python train.py --d_model=320 --d_expert=32 --d_shared_expert=64 --activation="geglu" --norm="rmsnorm" --rope_base=10000.0 --qk_norm=false --init_std_o=0.00745 --init_std_up=0.0365 --beta1=0.95 --warmup_steps=262 --doc_mask=true
Below are experts of layer 7 (counted from 0) of a mixture-of-experts language model. Rows are named router (the router's row for the expert), gate (a neuron's input weights, with its number), up (a neuron's input weights, with its number), down (a neuron's output weights, with its number) and show model dimensions 200-239. Each number is 500 + 25 x the weight over its row's rms, rounded and kept within 0 to 999. Numbers have three digits each.
Before each expert's rows: "comes before" lists some tokens at least twice as common just after its tokens as in all text; "comes after" lists some tokens at least twice as common just before its tokens as in all text. This comes from a sample of Wikipedia text that the model never trained on. Tokens count by the router's weight.

# expert 175
comes before: ",", ".", " and", " in", " States", " ("
comes after: " in", " United", " of", ",", " the", " New"
router:470471524440537487490513524503500511501507525526482494517509530515497523522468542461517491482495471515489528545505512560
gate0:474466451535547467500477517510533495507552511547481491517489496472507497509497506492518526525517459529467461473450479502
up0:495483490487494485528501496524532516521512486495485483547504548501498515489457468469487538555508512532488513525479463466
down0:536547464488475514485494501476498527504502514537501583468532520566498462440512457484510515524544556497490465508498509492
gate1:473530485477522476510529452516489501501518484519484512535566445485497490518523467526517485512524527519541472534471518555
up1:514527532479522450485500505487497489499518518517496545531517492498496474545526518531523432487509478534512512465517540483
down1:516517486525472493511474504514526489516478486480507517454485464475507537475545521516498548495460494477499538527540502502
gate2:537499492553505487480492489479503509507538509517518555497506470514496491497521476537471521465445552486470511497507481488
up2:515494512452477477540493516503496491490490484497490445524501537490491500497480537489521520510585456500539489491478526523
down2:523497489479465480469512502459459478487517497503487507474509506477491467515439500541582496481501487519496468492479482451
gate3:512431485487473530482508493507456492505445484510498497508524499547522487514540553553497508505490521527487513475502511498
up3:489452492486498520522494510498442515497477471490472485504501511524512507491507530526496511504473525491520497448478490537
down3:503499513490517481509502487502470470499500515539507487489515478509503445433505493517515523508493520499497507523496508496
gate4:526501480484440513520474522527512525509499455495511546505494498507527476528531469503534523509534514503458514515464483487
up4:549481518501531478501475524495534497504503485525521546486482471482549493524528504535518514504507481508454508510498524487
down4:472495445544502488443492487438510494477532496466533509517491499513498499503487458519505447495505489517506446490462477516
gate5:460496466444472476514518535469524523502508533514499505498533509533525505511465512493454500493498501502545493511522512498
up5:508490539549524493485501443536451488510503462485507484527468469462485500465498505484532498502504495485438498496481480495
down5:468485533460466484502517548519532471519532506499484473500533541474502532523451520471460472564483480514517460501497508539
gate6:525457488545486485482497521499493513452553458517486462463510483497501514495482459533513498521511500514465513522473478511
up6:491518502441528497498505488498499481548497534497507536525484508506508453513529565482466477489473534486522504475509516488
down6:513513538445458508541519493514501482531533501474511495483496528477513499510510513488459514497456435511437479517477504492
gate7:485470514495462530567523489495499492458493477494489538536526474491529541495532472466513530501508472517489495506500472461
up7:496517530524492518519517478493505460492526482505457518511526463498523554515504470459536550521555480543465493483472481469
down7:521492489487539500463540496462491493481485499535522551466512525489488531513473528510518494497504517517511492535503495522
gate8:527505519526496482486485467475494499497467533509524493572479465500506487528513532470475467476476538460471491498539509495
up8:493469479484486513499447492455520507501478546534484517509496472489500525522537485570458514453531489440512481492499484498
down8:486456479501493498500503557512479478517524460465533485518499470511459447467492480508528473498505547541478495525501476488
gate9:479474477523526511567483470473515480443523482463479504522524496459493494502484546493503504484493483512510497487499433506
up9:518494498506479444470514541523503521533523520500510494495492499558492480518515486477479445565495533484556512509504502504
down9:433512553521486494527523512443485504487500488502506541514494494492496522518467529497519499506469530496576503530502497507
gate10:533474527505494473483500502512511501431478518490506523485491478529497559513523496511512516485486483518467515477462544516
up10:556460539507482507450503475521514501442471534500519542484488483512497547514491503498515507511499479511491532489477530524
down10:504499532540470525495502527512499503481496482514511449488507502469477491553488520501496494475485516535533523529485481475
gate11:453488512505523501504520500494506519516492487517487465508540468563474517518507503488533510512459525496513587523498459492
up11:547488466471478477521491508492510475483517485479503524513482508485509506466497492515474492499541500491469456472491549502
down11:526515470502496515485526486520526501482542483503463465540504528533453518479507531500484481499495494520492450498463483493
gate12:504506493535521469487524496487486539488528494507509483541526522540478522434460501528531490514464505498504464546451454538
up12:490510500528538550484547469470491532497525496516508483499527503503450516459468479506512487541482484503484452539463462509
down12:468484511545551505470495486524498492523488500573499579493467466491502510531506492507483558505512517517505525449513505500
gate13:496529484503496477546530515535483541518501505501475482524532528525522492459514468477513535578542441555508500506467485504
up13:479516540504469531510505486539514487499469519498507503482551532533477495489481487518534498528494510529487455482496460462
down13:502505538487471526544501467504500533505534563500508470523482526500464480454514501469514469555470482540505478493491521474
gate14:553493469528505526538512479510519483487509505515497478490495485510489536492505516488476514528479494509488505528530509482
up14:545498489520520528525484474519530484495512512527496473518482482505515509520493568511462497518497534538467498515516519465
down14:485512442517498495515505462464544525488468476501498460505511520522519509459492488513499495472528516483482519534482489491
gate15:475526510468518522509554519476479517509460509452542504501526531495482499485492510462485473497490574508491538490485508471
up15:508448503509515490514473444521534487489531511538477526488487501522493493541497485508533510488507456492499472479490455525
down15:513508522509512470454501537537455511501459501484490535484473499504488519471479496486503523510472551502499496500534467486
gate16:510511485435491508521520569499518533476486520445505514502501525482506515502480465471489536531493467502541497512459465507
up16:508512512456526524497504519519525495497462508438500516507489538475529492524505506478503495522484448484502506506509450471
down16:456531518456485505489499498488447533519480541527439545510519490504529508503543516480484500505539514477522512480508495499
gate17:487496477515480489488464504492528559486536541515498511523489545461481475467454446555527486507511535488413508498531497545
up17:519481530488536499499509516496471455511437473468522476484471492540499467492506546476500497479456486521563545484486503450
down17:484487483507500510499461477464520447523504518487488486516512485511501530516476490502512495528527496557480474528507513495
gate18:547535468528543520486504480493477498514496512506480498486544530485504493452515531515445506550485478494516458505504477470
up18:515486496465543524530499486481456472501464548469509485490515489503486452506496495514502538463500494513542511482516458448
down18:513490442505492487507521463474500502512483505511477536528486463495491469511488524496488468543468504519464547524485476481
gate19:516443496471504484503532511494518469498500495484502484485498448496516454537464482532530466472488534503469523493447510464
up19:537530460493501486495542476514493491502523495507526532491488488522459461491505451515486463517480481490508479526505497522
down19:460449516518485499507464473534512537536492496524478500465484496495525500542448493494486523554493512517484516514515524467
gate20:472512544482528495462540470491533492504510494502541508540473493464496505508518551490502448433491489472487474511538530500
up20:513527507520498527487541470484539487493554425510501494537492505484494518502474540475494477493518497501485504505511506563
down20:506454462495472500503462503521546538537506472527467558484489509548528499483507507484487486448495480444481515463501485451
gate21:453506536520484541462483466524450496493508535460476485498495517512560516531482496473524460516485529519528449470462496528
up21:522487508471531491569506529473549520504480503498518523502529484485454485476491495530505536442500475477476538540522496513
down21:545527487538503543454484494524518474467534520512488499538508534513473507548496535471540481509489494584506491481522530497
gate22:505507508467534494478506554538489489505486516500491490531512563460493444468496476499501537460493501504478474501484534529
up22:492485514522472503514504469486488520486505475487509540479495458523498527513486514488497471520519467487510533498508470456
down22:484501527517471505479525536489513500460522521526491509513509518555523513517467500481517485493493481469498454506460482515
gate23:450501494507508509519488466506505489497471480518486466497495470511544500502502491516502480449494521456505507438540542514
up23:476482514475502445548507509484506466513459527526511470481506546519517510488486519472492495459495510480466531533484503517
down23:527536499524478515529489526455487546456513467489559515507504455440492531466547495512515523539539513479548523491476509511
gate24:449532509520500462505468488452460510521510486486490488510479521507491509494481497496466514450459491454486483503523498515
up24:452506486529485502483450514521454504506489466510498482514510507483519545480472501484500496508524482499498505500506498544
down24:503469529456546477541526517474482505531566521517497483489491460507501515513468502542471537522529515496492510521493485508
gate25:522494547529517511503514491532528491507454544515518491523494494509490475516499512466495501528549537507495514486472455500
up25:521506491558488507495511462519511494513457542524532502552509500494502502500477510452508479500531497467457500482523418483
down25:543552507480502509538479459474468509540498500508509502471498480479516513480496472514468471472503522495475487519514478517
gate26:490507464520520522460485490556484496492532441504499515480496479525463509509543504520485480523515562488497472478492489504
up26:489523516501522561481492495535498492495539499497502459488488511501507541509481522528483485528495515489490484485557492519
down26:513528522522462484494454474521525522536505512517513571480513491463497528466522499504495478467477496423480556511529474472
gate27:481489500486490484508526463496466477491519534525505460516472563517461499482480514487496467493452497479521464488540462512
up27:508492527482483491484515445529498452486504504498512476513511473491510492479525477454500502556451509518518472490537508493
down27:463464481556520495504478472509495500479568506508518537475507535528455541453457478512497468501492474542504438453463469466
gate28:454473524526507487508484469523515512492506486535501497541505505500519523512493528473492487492420539505510486485446484515
up28:549499520499499514469514543506488489493519532476495531512503495490490481473479480526527482499583485490521505505530526519
down28:487521511519505505443501546490510478470527545508494538505522525501494552506482500507493494478503524490535473500515470494
gate29:546483458494496471511534494553525497511489530450518490523491501516501442510465464487468435503494490495477504491533501466
up29:503508533494532470473486450504464462498493549493520544489471483487511471507540531480510503503476476500451497499507493514
down29:490413491513530523486475534504495511490526489504481484553529510500498505457455491463487454528462507489525476495466498479
gate30:491529474477485471510507483529483499523502490500473489499498500485505467486517509516515499481527509477458522490496516545
up30:539487501522492525509492499485533503479522465485516504534526510533465610508491494457516544519508505496538499534473495525
down30:515491492486516487498514525532495474503499511453457495523499503483520483563524501511444477506523468548472496508502500489
gate31:484512531449454516490539472463518447519529554508530509497489532460494469491518510482495467459479507494482492509506545453
up31:518493502537570504508446512512492519510474516489517488447477515516488487490503519505502472558434501477506539491509446494
down31:472514486481478503463537488499489468491516528500470506544509555508499472541464517487473471479491471529489439518493495506

# expert 85
comes before: " he", " the", "9", " it", " they", " she"
comes after: " ", ",", " in", " —", " However", ":"
router:493466550471527467478520511545496532489507528519522547504537529519486536522487526493526478513507515519466470538511487543
gate0:500525471486508533549499509494494497478508502494528502487450509512526442541547477515506460486518490494456489486511461503
up0:505498508483517502524485508488488492506468472470518518512527477495479491495469511487516473485445498522510526542493439503
down0:511505486467491536519532509498486492454497503553488491491519482514527485440550500536455533475499504516491507494482503509
gate1:511507474493515490452497442523500502464536481489472519502480472490540473498501471533573525476451503530457499438506493543
up1:515498486447505504437499466491481476468504500458496494501469481483537494491515513535578521488465504520478489438485508526
down1:518538489473525524493494493510499505485493535538447478584523510536535542554452443494507483508444462518512521542486477524
gate2:512474552503521504493509526503471507434499484502483520517534497487511518526503487499462456500478501465512488475540516486
up2:527477548499492485485511548514476502462489494515489513500497482498522511510498484489478471491485504490528486503542547500
down2:514515513485483529479498454480510514524489457507511498502468485517562507473524507559496494507479507473477520480510502521
gate3:481520490489507494501482513498488481527487487495455509501527497467503522514508469488504512492544498514487515522462488474
up3:500520454507472490573504491507490485482460481492473496498522485471511553535524476490466517517510503531537514502439515448
down3:493508493484504504500476487500499522549512515516513461526459486498510481475556519497501491473475501540493479452498533471
gate4:524498490497493481491465506514532508506490493510514533522483496502486517451477503443528459486534452523580539510505468492
up4:512555473487491522468466514525507518511477448475520527517498465489494519475489480488511487515517469522539499527483477488
down4:490494505472503501472443469551500490537469524503498477457449492484520534457490508489527476501523492535525531510474491460
gate5:520495466543465548497501497517493483513499492507517492523499531525510495481515500522558464509498499548455523494503483486
up5:520494497540497483493467514534510500519525481535502484515468475529511500506479512556498494497475499495504540442530491504
down5:494490483514471522528461493463489511498516518430480495533504519536548485477481499484506464513517504566494526510489528534
gate6:474530521488510510558541578522518540528480522518503506528495461505544482498476484505497512445495456503498545460492495541
up6:507453474501504491471461432476466483456516490514504480483552514465444516557503493486492502513464535497490486540499509469
down6:503466533486511521487491523475514499508497517498537453518504510483539524537485509498495458524508485527530454492496469479
gate7:506496488513515511492535512524470536521550539498493484514500513495487532484502498491501533504558504490455467461499493532
up7:480506543520493484498453503475496467476467509524519495494508528503496507485470506518493464534455529465573490496497504505
down7:483510492510483501491483506535499491492498510502477524479497487514562479509496526497494541527535479522532531506482524473
gate8:490516415471492488463483533491456479501489467488455514487462471533514491478478493524473550492562524500518490525506509495
up8:492505420503503481451471502511452479503483457503453511504471501523496500506500492516484518504519561518529500523507470497
down8:486492511524477491458469511453498540525471467481537507504492494446493502506490490511495488463493479492487476558510456538
gate9:471500466493476478502522473525494502527527499507483507514552514474490524512524479497516465476422506526488503521515514512
up9:495506464511484467502516474532495501537527485492483488502530503461486508497532478512492462488424514522477492518496522515
down9:489481516533492525560494524529474463499511485503491523529467482502430507500529490506482511532481518513469500518535486461
gate10:520507502506490533560477488509507499531485495519516501503468533517522489489494488521542487493526500493505510455493495473
up10:448481508501525467452538507498505521464542500477513493492552481483503538496529495463467521480480490512497478546520518514
down10:464479456526535492527504485442499519488500457526492541527540486514487480501484514557467500464472532436478500485486497506
gate11:508519488510549541458485451475492521500527504476512484509510454538503519495491503512525518480518555508477478443474495486
up11:482484474519521520454510468522509500494519522529517517517525511527480521558517478483496520465516493547484496493429565461
down11:520537524485543514519511498490486513520529542474488489505503531514538477530470512508508484508518483487489484556523521536
gate12:509507469520503448485540472500507498498486483480485532492500492532509523553500515481521480532514505523473459480496472474
up12:481506452515495500547535507514502501488519494493525557501474470447490471467480492509530483520550508508524513526493514472
down12:558465500499512477452492495545460473531497519508532473537470459476515521459529471513524497548470505476496516483465433505
gate13:491511515500499573548507460487499482488509467538498454505496528518538497480513489509544492490491453501496557521528493525
up13:511507517519532465442472473493474535519502533492497519493505481491437505518486457486466500490488538493502455500484492495
down13:533486542503469496467488517494494502527486531461515515468529515491509567475530590497495528502514518460486497461508476480
gate14:491448554513523495507518470504473474470542545428502455494518521476478514516530489515530486496536504513479512453485503495
up14:505461499529509498514481467536474453444504483458522483475460514482476473531502466531499501497518494551513519482498476496
down14:505459484519559503520507484487530480512517451444501499501501512489503496496509486469516469507491532480479479510536532462
gate15:517523497473511483498490520490459470477506489486535553546491538518481522464501555492534511491448480513468485538480453498
up15:536509504483492490510521523507456459482500487490554548540485531495494532458503543500521521510446488483468464532455450489
down15:525458466469477491526516487448456503509523485498510577494571486484463511462505480520462500539520513487514465464487507484
gate16:507490461497491478480507551500520524507471525509477523504507557519500451498471556504478492494520467507445468457494448513
up16:519506435512499482489493539512522512517511489512502504497483515529521467492517535528492517521496517503455480456483463503
down16:473471510509478514461495526521499468484453520476465498514552489504523531518491498486499478513496481510528462541472484500
gate17:492466488509535521480493483519507517482557502499565487512535492526528541483510481499532503498491474499456506488529483462
up17:501480500525486495483519483524499497493492515494559516479550506507536511497483466505500499508467486502462486454492473461
down17:545532448499535522480479499515519474479532497505511523481462508490474540492479498460511522531479555499469471488519546495
gate18:501495500443487458509468509484536518527512503472484506528468504508486506518485523498506506501493510509519498509514480487
up18:513521555522506463533537502506524503514487528446507508504502513556512508470497462498498505547512489479503471459466525458
down18:559467497481460504448498536529530489489505525477524501516512485485479541493534513503529513484556480512536496528489490531
gate19:507486512457485491501454512499499509489478477505539537490473500494490515543524490505503493511501502530503570478536474501
up19:476482540510476520513520485498467507506551566487533505490503542507493488487505483471490496518491496462494451507503537471
down19:465493498515499502519542533494543451538482496512439465504522509541495504512492482562511539471469480450498523465509491475
gate20:492526481532510488568526515507469476494488548529509486492494437491500550502471530504502480478461508508455492463512483507
up20:517536483556505473548495540516461474506453528500496467483488454480481546492480525503510505490466508521470489448498459507
down20:513532490503529490518490529491518509509531498555529518521516498529481473442478501447488572469480499519472495535528504510
gate21:489514469524481495463502525467493461493504548453499481485492513518514514483511520473497490541507501501471535522505519483
up21:482479449467488545486512466511522520455475489474479484527541506442544493493488516453525480471478483523467504501488544489
down21:527506459520487558498529463504507497444519516498489543492474469476525532545558500522488512463507472498495520515468520482
gate22:472497487531499515523551455516486499551536470491424465504522476490524481486472506511431502515523538477510498468491551511
up22:526506556497523485473476540453491481476508542474550534517468535534519528505515496491562461485493481514524514524503469520
down22:442487520487510507501508467512478490498470511543544539492529516481500489478513518492516510481507503470539508514483499470
gate23:496545495531482497470536456485476462502456490473512511526549518473454496484533509504493471511501503511543503530496543490
up23:499477523483500499513462521467493503525513528529413490449469521486508476520481534512528496475502504522438481517467486487
down23:461501549485558490512460540512511434446533556496530464442487505521479507482546482438500511465505457513491485516529477486
gate24:453462514513481474513558508470485502490482508476490532480516469502458465497536446541490491527462508495502531494524536484
up24:521506509481512515500482489510520486546507485534511500544505529477520536468471563456504533461505478487508512515450513526
down24:468523496485550524491520490533483505520461528450446476521479479524471525524487450447486508531450510489507466478522508484
gate25:485460496445481471501485454509506505504538482536494528496455459488495507521494427475504527512450524508512491464504539445
up25:487441511481510520482445434469501510490527483530492511486450468524480475511524463492528499518462528522502508480518527462
down25:469492493516473504506478467527505509502497498486486487445456450557535535474512512467483522448504472505488488496510504511
gate26:477484493510477540546483462507502429501503491457479489475523489489539519516504460476506517507545512513523473478443497507
up26:509538492501517478452479494505498535512510504545463528501460536474496461443480556526516444477467463500501520497544449542
down26:448505478499520476478523491534551501534503532511504505505507489526447510494444516500525508545474499524518540496457472495
gate27:546469539467505464494517534507485528479513515472510532511508508515518501480527533512555463527503486526522513486505456466
up27:523454503479497464460476465493499461488529497495507546455520500440484496503511472503516514533504487507510502551494482485
down27:464489485484501486497483491538496511525515538479502487522494473488496526514519477500492496544528554484497515514519492496
gate28:476505512483503525496474470505472523515520509518496517472485487481454486515491486515457512505474461459534518483476496506
up28:509479478487503492512518511489533490486509495511497490530523511529543510488532514463530492493494505549467483520520508490
down28:504508491517461502504532490540493490537470524459505509461517524476530468550495508536531491514526505493504466550483485512
gate29:502495432514521540506484503500494508467496466467501488500465522483488477495499510535496492500511484514463473469499510502
up29:483510466540525498491503458487538483540517473551518508514491519538500517487502501467500483542510518488501470490488520467
down29:516474531495493487465487490511508464550458545478516520456502473484494539498497504506500523522534484440481513436501518503
gate30:490508494531475480455474485516483472568515517511482547470525498504501458526555487556480533549505488493504468533487559499
up30:507495520541541501489456504522523502511480531552448468523453442503490514536491501491517473523473489512516540517512531478
down30:507474524513518491519476539467484460536495507444495521519510528464470528512515490509529511472502463481510473436496512505
gate31:536538517490509465478536487487530458491506480494512531507487477542536494461452492525517497494523504471532524472523507467
up31:460475464522514539516516520515463564469495512493484489506513508435458483520490522470500464469484494501490489540499501542
down31:491478470506512513495514459488497499512493516475493508507515526482468500517512510488507490449523446494570525514506501511

# expert 45
comes before: ",", ".", "'", " was", ")", "ing"
comes after: ".", ",", "S", "N", "L", "X"
router:498496522472523467496541514488507540467507554537530510538524517488477542514465518480522496483503455500467509498511511526
gate0:470531495486562500487527537479495505514504464478497457520498479482487477509498436470467563556523542498478456465522495504
up0:501514514478465550529499523520479442503485477467514523474475522505518539517493523533544437471514513494516523536478535494
down0:453537474486453502480484488491499474510512496444488500558476503508515540498518496522525531526570503519503505482499521491
gate1:482507496522501547500519523488509461499526439495473557475490481473515487512487500558517496485524515500457501478475497483
up1:542507505476479516522539537509550503450516506458512508480495483498475500540496541497473498537509482500496495486530499450
down1:517499514512500505465482536498519492509514556509471507461509504549505463485532511496525502467556519527480488509464497457
gate2:459519489478502512509517519467498491474503502466489491535507506503462455490486523507535539465504511501436488503477459511
up2:518502497507506467477503519540501519495507500551510511483490511504516528496510480482501450500509466521525536507533541509
down2:540524473480489526505513476513531501493518515463509526484455489550484445494484476489503486502497481489510480489510514528
gate3:530513476526479513496482556458488497466460489507472477521471511475533467449524474512503512494506524486482496508512471551
up3:498523522505477495503512518508455504528477512491478526505473490527459542494528529471501503485536486495451495475511516516
down3:540489529493438475516533489449512499470511476511509526480529494540431524474507470505491514510490467480521468510516474484
gate4:496535444473479510521488479481508528473485496521498478511506543501480460472517498505494500533519516479493500513498495467
up4:494456551524515501481522546507497501509519499471488539505507468507514559520495515485515496450464474476529485507498500543
down4:502502510501497501528494520489534508540486486465505532494499517444466467563494523503519501484480477525521478547483500519
gate5:494468497457490503503533552514508479539453512492470488487486481512544514516501469547491454529504503499495537478556516524
up5:503473499457490480498544552519499486517478502496473475491495499511524512513487471562471472525496511500477539456517502522
down5:488491505516469466499513512486455484513470468476479502483482475515511509489485505468465504487472524494504488436499498520
gate6:514512460539543482534450475510546489474514535501525493507474465574489530513485486525487521504516454519501466582458526484
up6:489510531478487495473554512513450503536508478480475507490543501425517473485528527504513492500472525492495507448542465536
down6:531503515493479477511522498499473532490517484493481478530525483477535528528503503526467470496471481508528456522514496482
gate7:493494508506521487507532460513488465509503482477508524472471520467510519491506489450463522484498534517481480565490495527
up7:526517485442491510510515512524484500443489477478509524517495451466526481482507502499468509479472498487494476498534488479
down7:518460494507499466497487512548567494521493485499458505475498495528474514508512496484530497496503503503468558471489525471
gate8:494492492524519489492476462512478441515533497500511579511488478468541526531535546529564443501495524480454496482489506426
up8:527512509524484492498476492485540461490468512438513512472528488503504524493494454480478476518506491494494462474497474488
down8:477488491475458510478498497471467496515493476482529476502510476545483546451503496523490476471557507536494497529525500486
gate9:475498499523474500493531533539494508513494479501532543563494495521499459503492535513533485466508526474494512502526502452
up9:542504520456520519513468483464505499497504511508513459498512513492491522466514458483507495512487469522502515525496504537
down9:512449467508507488532536482522471483451528509532484465441514470512519536473492495501539479500487474517508474546454486537
gate10:491530468464515520505482538495461504512469483543512487523512538521455510495502476500530516539478500519476525481498495519
up10:476471526518505456497528450501522499457547494499482530516500474501519509478479534479483485447506502474519504531529506510
down10:520542500462495457469493475504527515558504454504463494495480463549555451503478510492471434479478521477495453508519495490
gate11:486523516522519508488548485493513463489488475497525466507545499521496479537445489561475493502499518505537563479516512552
up11:511474491455480473522468522512486528511505549500460538486456502481498515472547530473535505501496496488463473519491505440
down11:469482479472503478494513482537533479467539499511507500505483521521504510520495483481542512565500467465530498524485524531
gate12:512512461473507462491515504551517494537521506558525502508498491481465498513521497511501517491462505491460501522506490501
up12:541528490508504517495459509453512478497507547505487510552456482547499517481520493524521514467560500500557505528516532519
down12:477515511486510480521452514490484497522466500471479480475518517507495465474464461477506466509476484473497473491506537525
gate13:548490471489526492509530488518537498478516477511531473518456507479488471503516554459516496540549500508474507460508516459
up13:512464483498503475548483471504526464455498523504542548521498462461535509517527516481509452477515512516494488510495494462
down13:491505492503518489473465475495521454524537516532470491518494509509459440466520490511531482503502518457500515528516483462
gate14:493517519506517520536493483560521502494505484488484522542545553501494493507509483553501484488444480486512483480519487450
up14:518545520522477530511530482515486529502472501508485509510546549478470506503508490531494501499447476487497470474533491481
down14:480501528508495522515470496499503530502512500509468505512523528523462515505457502502455511519523506534527524512584510492
gate15:464452462542503520467499500497475517464499467527482523479459521489523499524476523478560491516520543517486499481491496521
up15:521504528474509505502494490508534502550489545527485498527532459501482498476483482540411513499470450481521513534514508509
down15:532506535457540514534463491491498490514543501515493535425458507486481525559507522459510529482510497475521476505549515527
gate16:517523483528468459502490485507540438526478498511487476466517445460517504506495516528525475489509501462448506447453544505
up16:476525512498519481495516428494480477552555518517500509504515526507468537475499523491501473476497459461467488490485542501
down16:489491513504538490490475513533472505527502508484479583503478489489477472498553496504544550520485500467518512527546479474
gate17:492516463465459528507478532531523487491508459434539524516502534483527526546530523500513511489493463482531471509481460447
up17:506504517475489520505515486492550554515510486477565532534497551464510469507517500526533514535517502495520519516497468490
down17:490503453547449484463508487545448474490514502509514477516488536472497563489526507475534517501536506468465490524498506517
gate18:515541468481480523504469485505511463493452494521482471521523535506507503470496501504457494540508510468490471515501524485
up18:537532454502497536497479489489511458497485502521482488509528516491506513480508499497463484532494530485498464493518519457
down18:480527515508495500536453479478481504515442442482516490535508509512513466525482531517452505494533488443537547524514511477
gate19:509481526540504488495495496510500533500507486495497499489523471517479536517531525513462550479522520533467499500494471519
up19:509502514533473490482537498488492490507520521443530444476458511487499507478526490491489513478531522540482487513502555536
down19:524510484496484522488500480514522515511507507493490491482507505481521462447514497494509503497498509486524465551499476511
gate20:478466488528528489487487509523518536482546500497502504516492485448534490491511486494506478472489522524489541518480505507
up20:526474509519503509485532503486554530483542494493527500503476479499505489500502484482516468437470513543502506485467548509
down20:481497478545507486487501504513504493526537528529499517512511494456459507489509535515518494523494514494449516507489483528
gate21:473553542537517502518502481521476468495487498500496439506520492475478500502483452519501550491543490503489561492547490501
up21:487538510533503510519497490524476454475476508489489430504528490474475470488480445516502525498542525535463535473525475506
down21:497534479518488491499479517540465443506510486475499512488498523509485515509521492483471542487474473540499488512470502512
gate22:500486509514504455508432507482507474524486509494572521479443503500550536540536495543473468499498426490506497483492512496
up22:514496499541501447499441517496497465516465498502567507481445528509520539525534490547473498466503439481481478467487509500
down22:525506505498489455481458474522515513464447514525479528485512524543443490491490522459494509476542533505522470528501526513
gate23:501490501464538475483457528511488469522480496553545525505477515499537455517496477552500494501483556474517509485471451496
up23:522501515475520515463449545499501471511481505537534533506472516516522462510498474539493496500484523463533486501459497483
down23:502497458494497505528431460540485519515516518541490494548522525507525510507515466493544504482451460505467494485497455504
gate24:472480479480483506497521500519507503476517514507514520462540476502470530496536483469528515507469524472490506514499494506
up24:504503519537508487515456541474491518502505488524474500523471521502526479496434508540470479480512488482511515492520491496
down24:525490540523507472492508497524544534536486515504571481469490507488486519503513534500513526493528513515498480503498516548
gate25:490486525495493455498468497502495495464525462525479517519494498478537483556481514465547496491505541490477489472501520472
up25:496524473501453489481551476494485501489460515477479534521500546501484487429502467460481497513510475520484470509478481503
down25:496497540501524508550474477481529535529490459468488485520500517549512503492506510491448498492472473505508514526489492528
gate26:549489510496507516552504510493497451463481479483548476487496494489491491534536511491539448507523471542501564502502496503
up26:546493505510477531535495527514514456460462491480529477483488485482485484540523516495515462525522486516515524493487493495
down26:486522491539497502503507518526478472529511498495481481484514512517462501503530500500481475508547489514518521515547506510
gate27:503500520553497522458496460526501552493523495515515508503538501521477543486497494520517512506497507510463502474505479480
up27:460485497501530481482473459511493513533521499475499469486531516485485530507468559517477497494504487416494476536485494472
down27:529519498512519468486506480522486521485518503539464518432483513471511492494506480520478498430538530504485502497530439515
gate28:456498518437527477520546496481482483477532509530452528467504508532538499486479509510504489510496497516499489506526498499
up28:485485492538502478504458504510501534505484518469521477516540496485455508541505482484486557469477507491465536506495490484
down28:485494484522511500478533535501445502516488478520491496561479508526467462462480528467471506505485486489537503495488513480
gate29:507510510514504510514513496440480538504463519466518459514479483493470521494469484480478520514506467469478545519484511462
up29:531520501512486519512453520498533485444452505472489480498519481515507482519487496503484510505491462489478516510472540462
down29:489506518513531490501442481504508436527529504475478475549525481517445468509517492491468512509500530515467504502483449435
gate30:526515466545458487466505491530496520490477505538482548497535512477540503546561534532524541509493477519455537541493507471
up30:531532493533455526465518481517485516502444494535479521475508504471530500544523538528503529518501469547459519512498500487
down30:511512507510551458494489533482524498515507476451499489495483507507457535510508478515507481489517491536489497513510483493
gate31:504487488519525465522460477520494538476526522537467502474529482536475501473511520467500526515481490532480527590499484549
up31:505505490533547468525457479501476525489508536534483489495552473547456530483519511449498525499485484511493492571468496563
down31:479512484533517490491509475538493522536485552524454473497516455513546494513512528525500514495570530474485478511514509525